Experts of a small language model: 8 layers.
Below are experts of layer 4 (counted from 0) of a mixture-of-experts language model. Rows are named router (the router's row for the expert), gate (a neuron's input weights, with its number), up (a neuron's input weights, with its number) and show model dimensions 0-255. Each number is 128 + 32 x the weight over its row's rms, rounded and kept within 0 to 255. Numbers have three digits each.
Before each expert's rows: a language model's description of what the expert responds to; "gets" lists some tokens that make up at least twice as much of what it gets as of all text. This comes from a sample of Wikipedia text that the model never trained on. Tokens count by the router's weight.

# expert 0
What it handles: Section heading boundaries. Paragraph breaks after a sentence, and the == or === markers opening or closing Wikipedia section headings, e.g. ==Career==, ==See also==.
gets: ".\n\n", "==", "\n\n", " |\n\n", "===", "==\n"
router:151110144182158176172125144154102116114077088147161112097166123113147079121149077088173127132160139151102127148178113173153176144143128102123151125115089173141151117124158156150126182139175109140108171102089084102121142201068108196149092116064150107165119113150143143177167147187086097128164096098136091147117116125065149156122132119142081131158083143155148173192198096091123162175096144188120150154116153148088119070149155173105109180129121188176150168148145052118093126140168117168131183145084119112151153152167091165149146070145072131103125101138130136152163145068168140099134089124087125110119147174149105170067082101142081150170121188113199133077154124094150133138112116111144083166206147135097100092123102102157146117159134150105174132151079106120129138067134073
gate0:087136104110155151095191088166157136129090106120086096134149064153123131152075101114116149139093172185100148118092162091170184100170123088128128117110161130180108138097080134151141142097185152118149118112082071187075114147135146167183107177096120131113175155112097160235048108147135082128138167098152116046108121110135108111077110093123094155188105161133159197117175171099146161110099102174107159142129148117070175077108149125149102084088144147127130144130080081145130127145130104103131160122147100128164134152121085102105123164118107163134105135130085224169120116158145147104061177119119054121125110097128114140166142145096162132200140145081069111122188098107117128109141137099086106139129083127123213138153125121157098112138143118074107116140112072106129060123131117
up0:181103140162130156096098107089103101106116179120170136149116114120158068064171176131112122126154110115149138175101080125048084092168166103143145130173132105144151071108090144132166107137174058141167134158128140114118183167153112134112078060054139130076064103142105080064145139093119125114114077075100134107121127156155145110136162137136166136126135146184135154131091095162152111133116169061098152139090152106090127138108095098123128085189196089119136156105109043075119164060154121093194121153157169155088086081137170075107098082108161120108147145117199113063144174134066108140122162141117147096102143163174125176093113102136122129079184131104160134131159130164121119136130129146104114141155145158159131092110211149100113120151103206148100113142127112136099126100165162
gate1:163142132102079108200148154165153117100123102160115164114154111094133169121144133106095112141132125120197091142072164126110116202142105170123088119175105102154083105082120173122093171152098144142112036154123128142111128102121134111072063116111109110047107150067054165107141097133114066147125130147171121121126165147109173124109175157159145078096118152097098132146131121140142114139082155143106086081132153090123099163155167100153139121176126114079183162115121100143152111086111166084148162141167143127138096186151165129159137090140128178083160114182168141070112155163089091125076157120172124124159161149102108081196155110149094137120150150116129124209164158115108137173092063126168173132097061160146200157114110107107125079197138152119055101127171140111091185136123121
up1:139105133126162135121129139170111151181189139150124107099174133049121099115119127087147159135139119158105100084124128136150112096100095139115096137125168133116139132091149098131140153113139103141126127065148103045120114141136129103131139115096089132121114156176142117140144076127040122115089118093128164122126092101128161115182201159117170138135068135163102104144144100131113106106130122121091127154147066128099163079124110185181150093114073129118065124124127135080138116132073122121118085102148141126064197124080116158158188080115116101132131162171182129187091066110115194149137045091094131118087165173121139111079083067132151215122184124132134186086123179106133190114174119138121103095169155121189123084076112041123126172092110060138122166135143110161149103080069137

# expert 1
What it handles: Short inner word pieces. Short pieces of one to three letters in the middle of rare or foreign words and codes, such as ad in nowadays, m in html, l.
gets: "ad", "m", "k", "t", "d", "b"
router:116080131099161056121116098121148100111118158127161163141101107117134135109145097127145112068135153068135104157072083135125092138136101181120144094131081152207138129179078082133148078183077118128125112125114112126147120113083103152162100177113156151110174151164079176132165106103111145129133182123136130150091082114194048097132115155194130118102120171109153108091108133139084098142144138121109131136136185110142203227138066085056142139128171120145075116163168092115130133121088109109119140165174098108116108082145083107086144134152108130095053126158233092102109171089155092114110085167096127152137104147102147130152161158112152099102152081159101075119168143149141156123158093120174099101108099152103153160117102178104130074110078142136117118093112203068120127163178148
gate0:080188107158105140132085117133114125121159121082142113114205171127079088120097107162132177130063102140172122144061104120113087119178095129142102142117123112122105116088148125118135142109122135095127124205086121067167087095152110135086068079202135116107168138161061192115074136079154161119124094115128145114104174116143204148101102117174134121117162108152121123108134120112156156135093134108189114136143117127106135176161068091081113101215196122130115145156102109159118156124129091215164148144192130112073137155131181144158088148125113126113155082111208156103140112117146120142143114177146086115153179073156103175138113152147125148176000157105186114146068098117168152110134100113102119156118185101109141103115091115148117146149173141131142121144111128173164142118134121
up0:150143131116142229114115173097151130115148142116142156138126191148130126138143117093205196161134140126175142122095066143179105178114121094166200140113137157159173177106206068120149173123156140166149029111141147164075093099142166136122123110098173128152099122146091176152113122133110129122092164172186066139123118127034085140093092155107139155190134136105108131106125165104101164141156152077111129155141070088137130124088168094201119078105147083091137106143127134158127147108137102129152145190142104147133086114098212093149158199149161090101151105123096112142147116093125110155139120118112125126144150176118155173110111148118088122149139108122144130124137147143104177185121122174100192122181124099130127188086099128131157118170094151076101104086206153152147138136074120
gate1:093138105147175146141087139167127144139078057101169111148136185147124149139110163042142172095111102199166078121147132135126172125151081106128142139127147120147139162152131146140127134178069118132179159144135153112146154108076171117122115153166115095097102127162087124155081097066115089162166164127093083146136177092137117130123152072159120092119137085129098183114152169104158160108113155104140191108168131117112119138114082111139114126113062093173103139124118224171121087116118162116196153071112123071123092057129114103119184157195165127133181166157122127113078068094107117187137134145181134101084129110165127123058162080150140076160183151150138176151134106137091124133128091129137084102106126187107132127117162088197131175152171192139194141135104130100087124119133080
up1:115108097134138097149097172136115123178145116120145143093101077155143176108099165105064164097109144142147102149136075085103120108101176085123102131137112062200091132140075179215082117147128113099139120147131137143051135102148159121135174157178112142163124133097140172125165150149151126171091109112165130137137113139112142159127071155180132126171153095119127089083176095107141109152054121104138123096110140138154154122135155102134110107033097142110167166112065162094140146081105075135161155105112129203168097127122123110161152109086133153162128173076109156134198146126084123109168102153187124106021112122183144101123114112142046163136118140128131133088159140059138114162129056101164141167109136187106114090096158134113172113169095128135133194089138103174117162073102164

# expert 30
What it handles: Title endings, inner r. Closing = marks of page titles followed by a short description line, and the letter r inside names and words, e.g. upriver, anhydrase.
gets: " =\n\n", "r", "\n\n", ".\n\n", "==\n", "C"
router:153086089113145161135089136103144117107071101149190162135121152152093124130184121132151131157130126107148126111174193154126113103151145068109138082133094122082158093143166145174121156176135071150171117164171100152136112140133052145113092159107155103157180183181127155160183092180155113114117168128105117131149059151133153141108126132161153112126174129128106141131146121102074177186167152112067142183128193131165134127112123140099110165092136134155156109137161119156082088145145176160148109154087081120130143113144078140079164118187104175091159077157144127099107178098140094105055084094130110055156149116068145170103092122120116133119186090135124135097139166079124158197143080104167153149116135078097147145138072116107181103124068164071174065146159137157146154076157059
gate0:148094137099117163159134123144098107188117137136167132173070097183134202099153057123139114082131094115151167120155156152094180104127106103117143137112197148094102159142169112179070112170124086144111118123105105167124134123131077162112144095145081179114183159112125112169132097065147166130095107131140104109066126144076122120105139092155102130095141112149163137099086104197094148131111140142093052105154123114155105135094106099099154127085104085132086148160193090094166172146147163117137093082090125121134121120151084097144082155071123123161130183113137155146126112125093189169065187050126172116147092066054088117131109142148177153151122081164203113081128074107114154157116142126129106112127081142167125131079192112178123082159173133111170114149100163126087141058155126
up0:187129086171101105049133187158084106168165142079202164137115136126123141130100157118165156154144164118086167118094118106101087073103138097108121113184162119137106115121128113152147176114153088113145118113109147126191153123130118129179090127161119199094144131151106156155117115125126107121129122092112094094113156175125138144113113142096119144075124107129125141069079078073133108107173161125120089175073135125150130125132091094099156115063102099084164141168148163155074091112161153164165146143122112144158134142143114127124168158056168061128130120097069156140107123146180118037123089192126122082083116086081100159168115121128164209059166105137185125070176108147070107081127121093176098131094158131199080113140125122138092156149136120132145137140111123124184069104042119
gate1:146082116110159102135132138154119133144085125132107133181157138193193183128093110121132183125162156109102150142128158144106108126062106124103148119098154148180139135110156084142132105128081099171140063138119180131061101129136184164142163123156053149195083086179075113170196113108174127089180137067163187093113123124093152118099110113121079149082112117096129184185143107153087109108083070095089180100113152157108156132105127147125105070135115103160080112149134125136152155077143162102103129110131071091148094086136080101136172089144157098205149133183128147140113136104112092128111030137183100166102142122149130115168111121098164031191148113202107106147129150166112117111133110119140108132076141124160093077075125121080123117164134123116105144128130111197152121114117141
up1:102168150134122095135071115163172093187134175074105125151171121143087121120163154042127182094125175151129103067191128163087134133075114107102140147085182146127091075179117151117140091100094145094133132168133179088126166148140163138153143134125156083122150114111164096060136106177148117136137149087142080119115142157089137074133156141140189115172131146114127185129116132121158142083151097134082115154162169189075126156133146145163136099151156095142135100120102141086117119118144130143171086168126187120136119179187110147144142154117170165131100125138192131106105108202167158113160120156169195136140221161111102163060127103142104126161114082155224142155099136077080102155165151136085149103150208114148175185128142133151146106108132141114120111187128120194118091162133099

# expert 57
What it handles: Table cells and affiliations. First words in table cells or after on, especially party names (Republican, Democratic), months, brands (Chevrolet, Toyota), and right-handed.
gets: " the", "|", " ", " American", "200", " |\n"
router:068131123110110131195165077139141100115102110133097196136054168151107131142128111160096151151108093164135106115090153153112097128172125169144112082134106160086140150096171102116159159099141156172160164112142128174141151170166107111158115149119188082164135126129060147090153115152170184160184128151088131194170134121153123134073080148147179093132151130100167163103104156135084090149097193135126108153122185078103160127186165115138096123115127123128200078134118132154160082160121114159078096170077172083142146159135159168154131116122121072193162097119114112085159095151154070089113184182120112112138185187105095138176095157194141173109079132184144161160173100158152155149108111127084077117100140042126122117101118141122129127087086114151149083129120170091122150149174114
gate0:112175117100175142107126085137150172080151108156123105081146182103136191149106153189128116119105150167094142103140143185174099092071101120127125123124107102134124158131159153124100116158099142165106194180116146113093132109068137137103100156151117082148143127114128110118156147179065128118107157157180113126097048165103141149148125146094049092117127199121146148123180132173139238121170100142082127137156078099107145100109156118102120125121085185169102102111096114137117144124121153142163123131130083144113130111103149104156079180092108175102161200154096105113147167164088138170127097140179128129110183160091106119129159100096104093132124123132172140196185098045165118105070128148202178124185135086075077145108079104174147110099082142149126116181124169130154072104098131
up0:048133114051142148110134091106167181074060096124115126106080068106123172091110122126133124142189147174088115156136101118124107116138148194101155174129106145112061198075103182155136114166098081113186107140152127079099116102122056155116128109130154133032164166107109143161130130108124135121127154120177116102086097121105148135118104164096142122095133100104158151108154097046095158173109134134169119130123174144134112134091177108125111124080149155113126126110087092146120100166139149117115104139134170163096146074074065084100144184149139185183102160131180146101180143130072113119158126126152123147068103116142099094143153051123058144135163130198178125125149112105097152109127079133119110104176114142120115170104072101126165085100061063187169116123124141140139158126139125
gate1:070127098100060124134148096143152119130165144093096118123083161138140132158088138133122182137161126140041161123056094142078124131139147131101092094133119155159092134102122147150157105143148171117078141136077149119196142147132094116130057135114109105119118203143133180083070115122131160158140111108099124148114156163082115159133209136020134192154109160096167140099100112141173137161094155173131090141097159074063155134159115149168178075109127019131125147108136079121103155145201128138152109138135161159124118142129093106156072136212142099090151113095123170160101149104154133141106143168158116076158118090130125185137161190150097094109134097174141140178139145153183157115205149164111153128131101154106156071161102147122141134165134097147091101137102164118084130102090121
up1:139163173152148182126079183118176118111105121150173109207146126137171157135142123130116180110058150131118179173150160154193104128115089158140151126215139174151057076162148062102139075131138128103103104135088161054148119136207152142109152158129119105054137141164120091143141121114115092133086184124134125174144160138125160111059100139145105138103112114123088139083093097132115122076112115137136143113102160132127135168101095144073128105139095129157146092128097165072142134097122125101105160162071103091144137154163108092154102095088140116152095129085081150160114075109105166132141157147144151120178101056102149181071071103112128187129161093190155156121067096141195155153116097123155160099103082115126114143099126184165089094089086138165118098149108174140137055084118124

# expert 18
What it handles: Mid-word fragments, table numbers. Word-internal pieces inside rare names and terms, such as id in Trinidadian, Isidore, rheumatoid, plus digits in table cells after years.
gets: "id", "|", "5", "iz", "8", "n"
router:124189135071132137166134103084134145086105173168117124157056168089092151094206122109133174094137065085165113144086091148137120143148068159113169129130083114175135162149124085156122155108136162142170115093177120167098157093142146183155097134111131100112158083178144141096187130118153088104135145125097099152130094167187124125148131141103143091080149155095105187054148146118065113137105160152138180170165119125121160173093084155108074104106155122171118060148104133144153100174123122116078161188092093147193141110133146165104163101181141115136169104161173094110122112079082064130110107136108103154106141178130140123172126165136105171135095156138114086118177149163122161178190122147092043129130093119136092094172110158096156075082092165123135075124145121085070140137149161
gate0:134210100131118147172136163125065109109108125200104133067113085153140131093139121082126140131149081098089147063183124155068178160113120137155119092148139183160118111166108107104177105065151116130151139101158154151189128148146106124117141107099122102101138098097122068105108133142073121095116131130146124123120085120191165119106194136063130191116089133112147105136111130094161153129109122194155097090146139202147109118162109136154169213139137085131102098137082121117150125179104213110185131111087122086161138159104109153162145176168107162103117160103140111103121121146116114096135108164124120099054183160126111114166106093146178148046170158100095140099070132164171199124097152139141045119100158106093076130142051114152087126117101168091064138126136136099105116121142136
up0:126151081118113160137173123128156155151064107151071204137112177125101085099082187123171135127130117148152151144155163113157093175165129140134158127079133131046083157078066151180115114090170123129111046131130161074139130097095114152092114112126095094111144119110145128113094146046106133119118155115138090112201131111122124134106146134104158129137094132132165135103098080147109094082116132109118132160182183117150156137188101119108102130126158086159106160094121150117132080104171097157163163105142107171124112126073091160123080073148079158062092136159132191091185113187109113077138030184135096034117128108123106121154147120147196151138175128108069118094101142117128191131138146094114161144125189088108114110128111130089134066078180152153140143108118175096108110142105141
gate1:095141132042078178163124159101136164137110131130093112123167139088074156176152158170110194095145089106092141105120116095143190093111129167134142063172082081093161023172103134143120135143120086149072178112184188142159162116124154113152095091095133137126143130118199148113101167158081101142105112176152132171062109085113108111118120086090157115158180176147075156116124118081135117149138086185153162174138150140155070154120072076069123138079132165072138149136082116135119134126141162170185183163107117129159143148173117169143090071167121153078047155070132169160143145104093144156101117104099182114125132166101112107125131135143140163125137132102129183118113128103165177126129108108128126145132141118117148152180148088075148159092166125117147136120175115089097157100129077
up1:034159134103127147136135149142123167104109139102109104109117095082127135118088135180078117139177124028104152177115099142159115076107181121074113103138130131142147198159155147108102138164174179184120153144140114128053150078143099072120154180093098195166137150125121117144125117144123145156172104164137189124144142102094162161127125149163062145101098140128121112137099132192118144164127145144155155098154107095134126101172149139142126118099089206084107122177135088151121092110090096123112107175108141155148100143156121162122125083086132162108164153062156135130094055098086096087121110117093154119129120149106202061197127100168166127132103178171118116154055133145170144053094130139134145134139146173032131145109174163110157108154112159159089138141140104125105150207164118

# expert 5
What it handles: Latinate name endings. Word-final pieces ending personal, place and taxon names, often Latin-style suffixes like -us, -is, -ia, -ensis, e.g. thym-us, Nanoor-avia.
gets: "is", "us", "a", "ia", "ec", "as"
router:105098189093087113140139131156110131172129080140143131112104141081123155122069133106116120120065170129126113147080126090112139147154118051119136144134105131131167088154073113085141174173161108181176146095151080097073118139110159144134092104151126166118154082142056149092114119157137084110094159123147165150184124121127105121087069115050192085136143143106081082112162063148118073187134127171113123136169108113166122124139153138148214102146117139164128141160121106153151110086115098133125124108106151160089124080117132176144090096160149129105183176173082106113106113096173088120149110112142089131133159039105160095160186168121066062036156150142094083136137120145151123123155120158084144152163090126104118158077173120086141129081055143138099072162113087117092147115149179
gate1:167115140129163142146123087105148101146194149097100075117144064086131101122131102118104128115089129130098088120147086151066141148160083121108161133146145098196166174187115101158083128163124153110126106106086173128104133146138117180121128141080106134161118112174133138105121130143106106136161111121128136079097096123077128029114173114068145120119094155136140105143146126086097030055142156118086128153095151108140095152221153099106142146104073148135130160122064113161128082180093104105141130181105162142133121074164122086122097135156141170109136179120162196192149150134133182150153114153102112141153160133116139118078122020137163137122134124102144150192122122113068119075132173113118087129079149092070153128100157144151163080139203139133081165118135120092159146116180058
up1:121164213132178168089131118123127164104086104176129124156071060130131116123133118103135117149138136161118135156143127124091136117139145206102170195146122173126134137135103101138132177143183094117131113052099126077143144151145112163119165204089165171068134128166105086117092131125080125084157174103130139153061152134131052087118108109107133116123094140173109124153121130056100040086161135142175097097136172130162138182156157076101137140141077088149148116095153166079148113044114112121078111134102139159091084089105117104112180149093125171072159162086066122160170100084103080140086116181126135149146187077124064097153115107086102136123135118118177111100072166147130123091149100139091153131113118087130124138191138115100139108151130138146098141173167106177095151176101120
gate2:118095120141176148170207102197168062118116174163126124108164139179113116174100154076118220075067168149181136161063147104161100144157110159116160158147136126127127199166147119157095202092126182109140125131067124090109126123169144148135143139117101153150156139138098154148146050125094096139102125116149145114094099155126110079106149222120122123121150074119144120143096177122076171159076146125128164087154095166077099068114116136117121119150111152169087148142132158098117194130138167125155099087149135131120156159145182094140186126095126093132147126131145083072106124098136130125119134110175210139110103144182178118161156109095132136183129150165126168121170119105132115115148136130189190135091124125138154127111100059158213160139146106121190193120164115133109090135123121
up2:110162113079118105139128162177093137091152147099113121099114166100110116207086119145144137139153156113107133166109097142168144156079120061115130097112206110084132130098071168111126138118163057171083143182112146132158139138126127103047167138163093119167147096122110154150097129128144168204111198109140148146115162094118080121166093163105163025100077097117106102127134169134152043113144084132104115132137161154125124198119082111141124164106186122126122115098090132101129091130186141146185096084077121170042120124150153179102091090143076152170109126169113120160114081098077163168092116178095160125114084117144075095110077139092111117147111133135147121094155150093149124125096168128060082143160110111143072175102163138121127099137175118124142117125141077092144096071100135

# expert 29
What it handles: Mid-name vowel pieces. Short vowel-final pieces inside or ending proper names and words, mostly i, a, o, ki, li, ra, as in Leon-i, Mazow-i-ecka.
gets: "i", "a", "o", "u", "ra", "en"
router:093065195105109139112129136182169107159133068075154113137134106106066155142099117132102146134103122110086152115133164133097160158183121070055106161152123129135110112139112112098136176162197086184119187167134125120114137149122117128152076102132155127105194132101136167109087124140122141108087157121127153112174082128151130083106197079082119108107167170134121155099158126101082078173100103201096115167166092068159123106185092155169116095116110119170118167145108086121126110087116101156079105147122064148135143114086094133084103105110137126148151167171099167126144170125150098129118132093128146136176118089121106143081109078153068060087180152121085096182175138109122146064106098103168116180150134087087187107081150101072148093083070160143114097119142135137082165185169147
gate1:144128119090121096093142131137132112112116136119103170119148117170145058091102111145119099117097139150164168171176065106139102081117144141187122122149127140118173108090074155100129141206175118150126133130202120090159148152156153114120150132175198130060135158162153126202086071105086116130122138129115147103074131134133163187138148139126097126096108074126135132131123111061203163164149131146140133104138124113083111132170085191165153175208158141136138050173072136140152139118175071123120166114135137131145174114134131121135147160125135131080092131136172198145151067121095074123102159194100135082181206096146143150097190162156091150160128110103151145135146146114129146099105104079099183171109180152074071140122123135105147137122110159132138126209115117165089196172097123
up1:116125115133027140147098163131146188157129069162128105101095166100087144170088127113108134135110186139117145129197121136171103145120118105092132031140165113109121165086067049115102150199200126109098111142106185169115062100146108091086163116165149147113107184111112117097101136142094088118142100155126130196163122136077111107080106154137106160093079126119110162117172085155157105137118126237127120128159148119140174157176118147026096129122127119114105174141188146074134181066128124126121097117140093144131155145206108181124157115158110111113133094132143102124144135148118089119082134111110155126140172175122117131097168089163108093138154109103112106145098101135098163159098111138198126161138108063084109100121104134160150116157054106131108122114100176119089132141134180
gate2:080123133075123116173180151170145210124115132135121106120186123120108147136102135148152191089089140194117206100146129163100130083080197131125123119110195144183186116161102106108150091083079132097145161135124150068093174135123033105111173126104129183049042130103163159109138139144141145134088116138109076149151178117165083122144079100121188135179145167121126115098112113055071121079148114161109109138185133124178135074138183109161113112140137141119163111112143125123180146119158131147111070170147085129058146157123180103153121096169119163135163135111100167129115120116145139128136138155135113171094126147147143097100100085070119113120141123107070116139104148067134158102100133146146147127085086066118103126105165108163098081093197133149094151139125139123071159121072128
up2:129136118198107108173105092109106097102096083127166145099158172190132142105124106173121160085178112125129083131149180132096162129120016151123155162126119138171138151159065164151077155142109095187123153136145117141112107147137087127103149090071088096140172102142114119148122083057137130130175150095037141170152139074127150165091069108124137168164165164145095138118119051129163149118122120136103140067159120176105118240130188144148155130154073114076156083125119097114109097108167145133110171121098091117061059148110108129136108091132121170198069158106053131086187109091083125119133112163102109134131148118132131169120068137172143134126125126073096124132064142137166084125109154145097112150121184131181159158114144169134121093122164111130107125127128115144149135104141159

# expert 38
What it handles: Punctuation after names. Commas, semicolons and pipes right after a name or item, especially surname commas in bibliographies, list separators and table cells.
gets: ",", " |", ";", ")", "),", " –"
router:113115139167171177168119066092137128154100134133160112115091145078122099171139176091092095080127164157120144149078191104119112156166084163149116106117120147152138111161182109140102151165140130137092104113105146077117138146170139150158110120088165102106091090074157170134173125181106091110178136177173164133093135136142106149115158110147141062182184059106159144097152179130122080198100151134130062143150174142161134143170097125100183171131145146151121087154186144080120099165131159069101146143156147186176124115129096155110135149122093139111139185162131140135138134176154104068072157117143096133057128152095120088157148168128165100134150159142077161180164138153155192105134127082147164125168121137154088075169123138083180192127100170125184076155072160097141162135174179
gate1:155100085152138155165150098067115124120079077125061062127111123168108121096106135169138119171127155088131136158107160104081129097153079156154070112170109118147153131128127118116152166103212093121077095163142130143175131133056120072110170191126160140117147136136110183161136104175122079161143132126150134168170130114166131149084131216118137159162150158110117101119139139103173120121151117151115138101092148115147189136069095129098078189090184093150121095151116073177119173087098130106163140130095130131135128147134126069093095118052103103139072095061075131106085159090106132130168066097175112124119044094110112107141154117106113118117148124107199068111106127170112084127149149166109104068149080167166156069144132166179120121120111088094066159121140120118154149168118171
up1:114130140115129088104146109131150097088115173161091198056169100091164174135158114124109083098177097122134172132148095124168115130156133129157139164082129145111104117123118080139176135168102155173165164124144095124039081167146097112123106106132094106144118105139106069078145143184118124071152110101043180105162174128116116114131020154155124113178074099088085116084139152126165084108149145149130139113127102138120169129166169154118078128104129094102129074140151149076133168086182046124108113153165150118157118065170106136120078183136129093105113121168156129114140153110143131086169066134128117129166149151114074101106108114152151165124162198099143107124117143141149099133091106122122160111113152143156113134133169140171088122114133154103214000108133135169108134072099128
gate2:191138093116132101169178163147061104135118191138034153122078101107108139168201161140120141108152130129112103172146067181152120100086131103090105107158093179122123158119109111174109158144117134087143142138105176130101116133148118145172214102183100121141180153111093129210134108042085110123175146146162118118200130101114107110119094140131142150123125115152093134063124158121099060109172074066082149147135129093106090176156119167151118160124126132122133079112082097108192180040208083111117138084166090098094149138156144131115116092128142123139156154120070138114152122115142147137125130157147131141121153098145133096149155088148109122149162146129151126026113151175110122129095185124127130119123111107130068085130152110137101150134085102134091104096152191087125093121092064
up2:174107142121136136137163098133163120129141153125125123137115128108116098172145163117154113116133092107091152154139078092082132106102141165113112133150157116146116109140190110109112143073087092101171140203174130120136171151099132155172120136165126131087193173156155099089120141137113163134108142078145156091149174148140124131138175129166109207143146137169159155108098175088143097130137170151147118145190101133150163215155183118174094164173101160057067201204157088141118164169093115085102166081133163127085140121026109176097110161128149118132093116130193145136114115074123155124152135127164152137163158128158129122068092120169102122066127151173141145106144094139111074161173112106118163111080156176145061161090130126147103134138109183091084101123136106140200213129127191

# expert 63
What it handles: Mid-row table separators. Pipe separators inside table rows following percentages or values, especially election county results, plus semicolon dashes and Latin endings like -ensis.
gets: " |", ";", " —;", " –;", " –", "us"
router:095150115157150096187096102085169111181086118089148126118074153076159149128111116118090105148120083169140114117110149129100144140172108174154120080117109172103153182154158103143118211112108133129099178109179141118155156082142110148120081109149132103119119092125078151119177124149170130095148135172105147160149145134180110087111130097153166073164111098102169153098178167117085120187121194141077089099102162093137137177174110129140130123185194132162128062215185125121138083128140134107119039167079129136138129158127162191069121145118142092163168155134168156089120104151137083133084118156110085135114173192062145123146094166134126115111116166145115133168185073149187154164093121096072116152080106129084089127141122132094150133117067133157160086149102173114106141165181132
gate1:120125176135063180106105149122147164072140168115179148179149087112139132190110157078136083117122123175115143149147164122127084141153182093125209120107111132172083216113117098195118134120153072135094167105134148167108096100173117132151113143116155091155054121144139107112090165160088141084080197189152103150094115091177200198128133112142139121039150129140124167171112170135154134151119087119078112173160131130096098126154099132110138171112153100144095148152136087086147102113109115148121118096162106131133148135144188074078100154159110137093109105150111172103120118133136087112145171104123146089178126130084131177089145168179167116150073124060150117150165122090141100158159179122100142168117170125126124170121071077178091159163141107144135100076169140118061081128095117
up1:162168103149197114103112115168126153065113091110124099120166145136102140126149065061118128036151122116113149150150107121114122165161173124186124102140178112139074043086141076138147121132133089117165172134148119090106153104062136085127140119161047126131157139109066100189073114062180166156106071130119168165104193131117094095152104132105105129171123148091104146143109112175122067217146145144129163155126131106195209139130084098131105080138212123167101122137191070140137075170137118136128120090111090122179135130153137135081107129176132111156133125133136097155154142129117155071137173140199115127132129158127133111130083127101108095060143148121145110122113140204160112162149137113124104146139103111134133142079088127119110129108149182100122183179109125076096121133088147
gate2:118123119145121178051106079135131114108113089121103176122154152115138155115131124120166141107150151134105203178093156139166136110089109126118161161105121212189159152152141107117138108092118097186067075165118105070173200150169110125131152138160112167110074116107174143151181147168166123115135134161159229143123143100125088167144110163079139114176132185112181192077149194135153176111106155085166121110077130164110142120137087118140100103151106133084099154082142163124078140104136116117128096191159088136110117153148130088130188109105116172148077156127110157082160073118148139135108148088185152077095156093132112108114080102120185109122185069137111144107077101134156116126127126136137128106198131126159132168143112133105127097109104137116151192150107114159075130067191051
up2:156108168135216157108078153120094162149174083148130137126148164114126151100166154064113106130131134127130187132131104120099153131126133098125106158112164137127195093158138135086160054109084062127113114143163167065126134125118158164175157155200146099068137211155146142194195134122150069221109134117147151142142156170104153063134110111136140110160176192101128150068102115186170186112102142096136146156171100147126118148134103174129163151169142150193116121148121200137118130082127117140124174170129166157125093159119157146115148184137148151098117131118183113114127081073158171130112133110163126066127123103157137165126149088075167077097172166099123180121101133148114122159113186117130143145133117147153124108139184180101115123144097087111200184131125135086179139138182120

# expert 25
What it handles: Consonant clusters in names. Consonant-cluster pieces inside words and foreign names, often after umlauted vowels, such as st in moustache, ch in Panchayati, sch, š.
gets: "st", "g", "z", "ch", "k", "t"
router:135127126069137126137093112125105130104172172127138159146136085107167105116122117078123111145112105068146146127086082146165131159114148170112146082129163158077137104130073090106112133146144108100104106118133189107169162176101084147118160112078099130077159140146123181122135121064131129145154133090150134105043135107117169117111138106129139093089075129100094126120121095130105142107126129105047083093131143102143186149131079134124139140115135078097190115138105106076073119160031098127076153187160100090137072115074085117096153140125100189091128157151068182164083138084179075116148149164156108134111103083152148069097145137072168095133084145157072143176160203179129073154197119080102161163180131120084115119103101121116159097092141174157126129086181104111125152113123181
gate0:153074086149116093130114178106102059114103189192129132192129169128131120097116120118094078118151123172134162134094126102126152094068117079192134156108119147102164158128107151121107120151149121076115155193144166142154126122132146210042157134152094083110176168128151046129126024140119151125123126107171171153127143136131106073090129133121163146155077129143159107157139117144137124166139082082162117114117127119122192139123157167168168175080124080166158149080132124164204105193139130110074092105166113095109128094104095182163082147163148129130148189143124126098123159128087169139143160104152177142117135123216083154114135083154173163149065135195157127183127156130184133103153093148119131122112129138124175135108137135064120168189107162140156122156144128081133156129157125
up0:139100090130077128166094130181177081191130146169047150088120165125139191169155111138170140098117146071118118111094179075085104091166131118127137070166081132178092136094129095154110076114126155153142116075110126090113131130136154118126119075087158114122124119120181110111122139107156134063171073149089157104155160075183128170072129129140142115116117107113130074101090129131110086117173174091133076147128100070168135161149165096088145122053146126134139095140150105107124169110142194104174156136133159135129093112121141112128137109107170090138111075125156095129145109145235158147174120160143121101115111154220181137135148157114122123110150181121103054087176105115097109049136122158137148122189153136170105174083150097169147130174134064106163151117142118147165079151086113
gate1:151142124119129083141141154130186143104129125072068121118174124147128125152075148121153198093146151156147123105140099121100131132097148155109113075102088124105085150142101119128151167118126073118149115115106111137136155183124119121137075119144177096164110163117137111092080177057095123117162150129103134099087104130112128069143187128058114127158103163074112110148057153141159134127112172100109118189112136115085182147103146115198177189088163134143129160159152139111150122099139163045181142104047121099113088116108131109053178082118068180149122156097143154134160198119125136037115184113127185122112129116081126177141120116132096147127134133183058170127153127172119122097146136179125075153049137150173117127134039172101102168100116152155134162182135092129124156145131112
up1:136094138118145130101087087082119120104141097165109103126151125111112202152112143180146112146143075167147158130097196139101100107091155095167122111232114122115108116061135077104102129068084122173156115179085165109171096076158129109149147167131168157101164116121110117099142109111116129094113090192161105122137239152086115179114107143125117100085083161151101083146124178105119154075125115080153140092082135135194186110130132125119141120143091182135168156130104131163180153147110172086143133159102148119134112121138087155105072138125156112047123146170183143165098126096099152145096095141110134159069147111168144103165096156129093098104142183163127087088136137160091113074132185110141111156162164133104114072061131198087097120067151112111089087139093135128101160176156116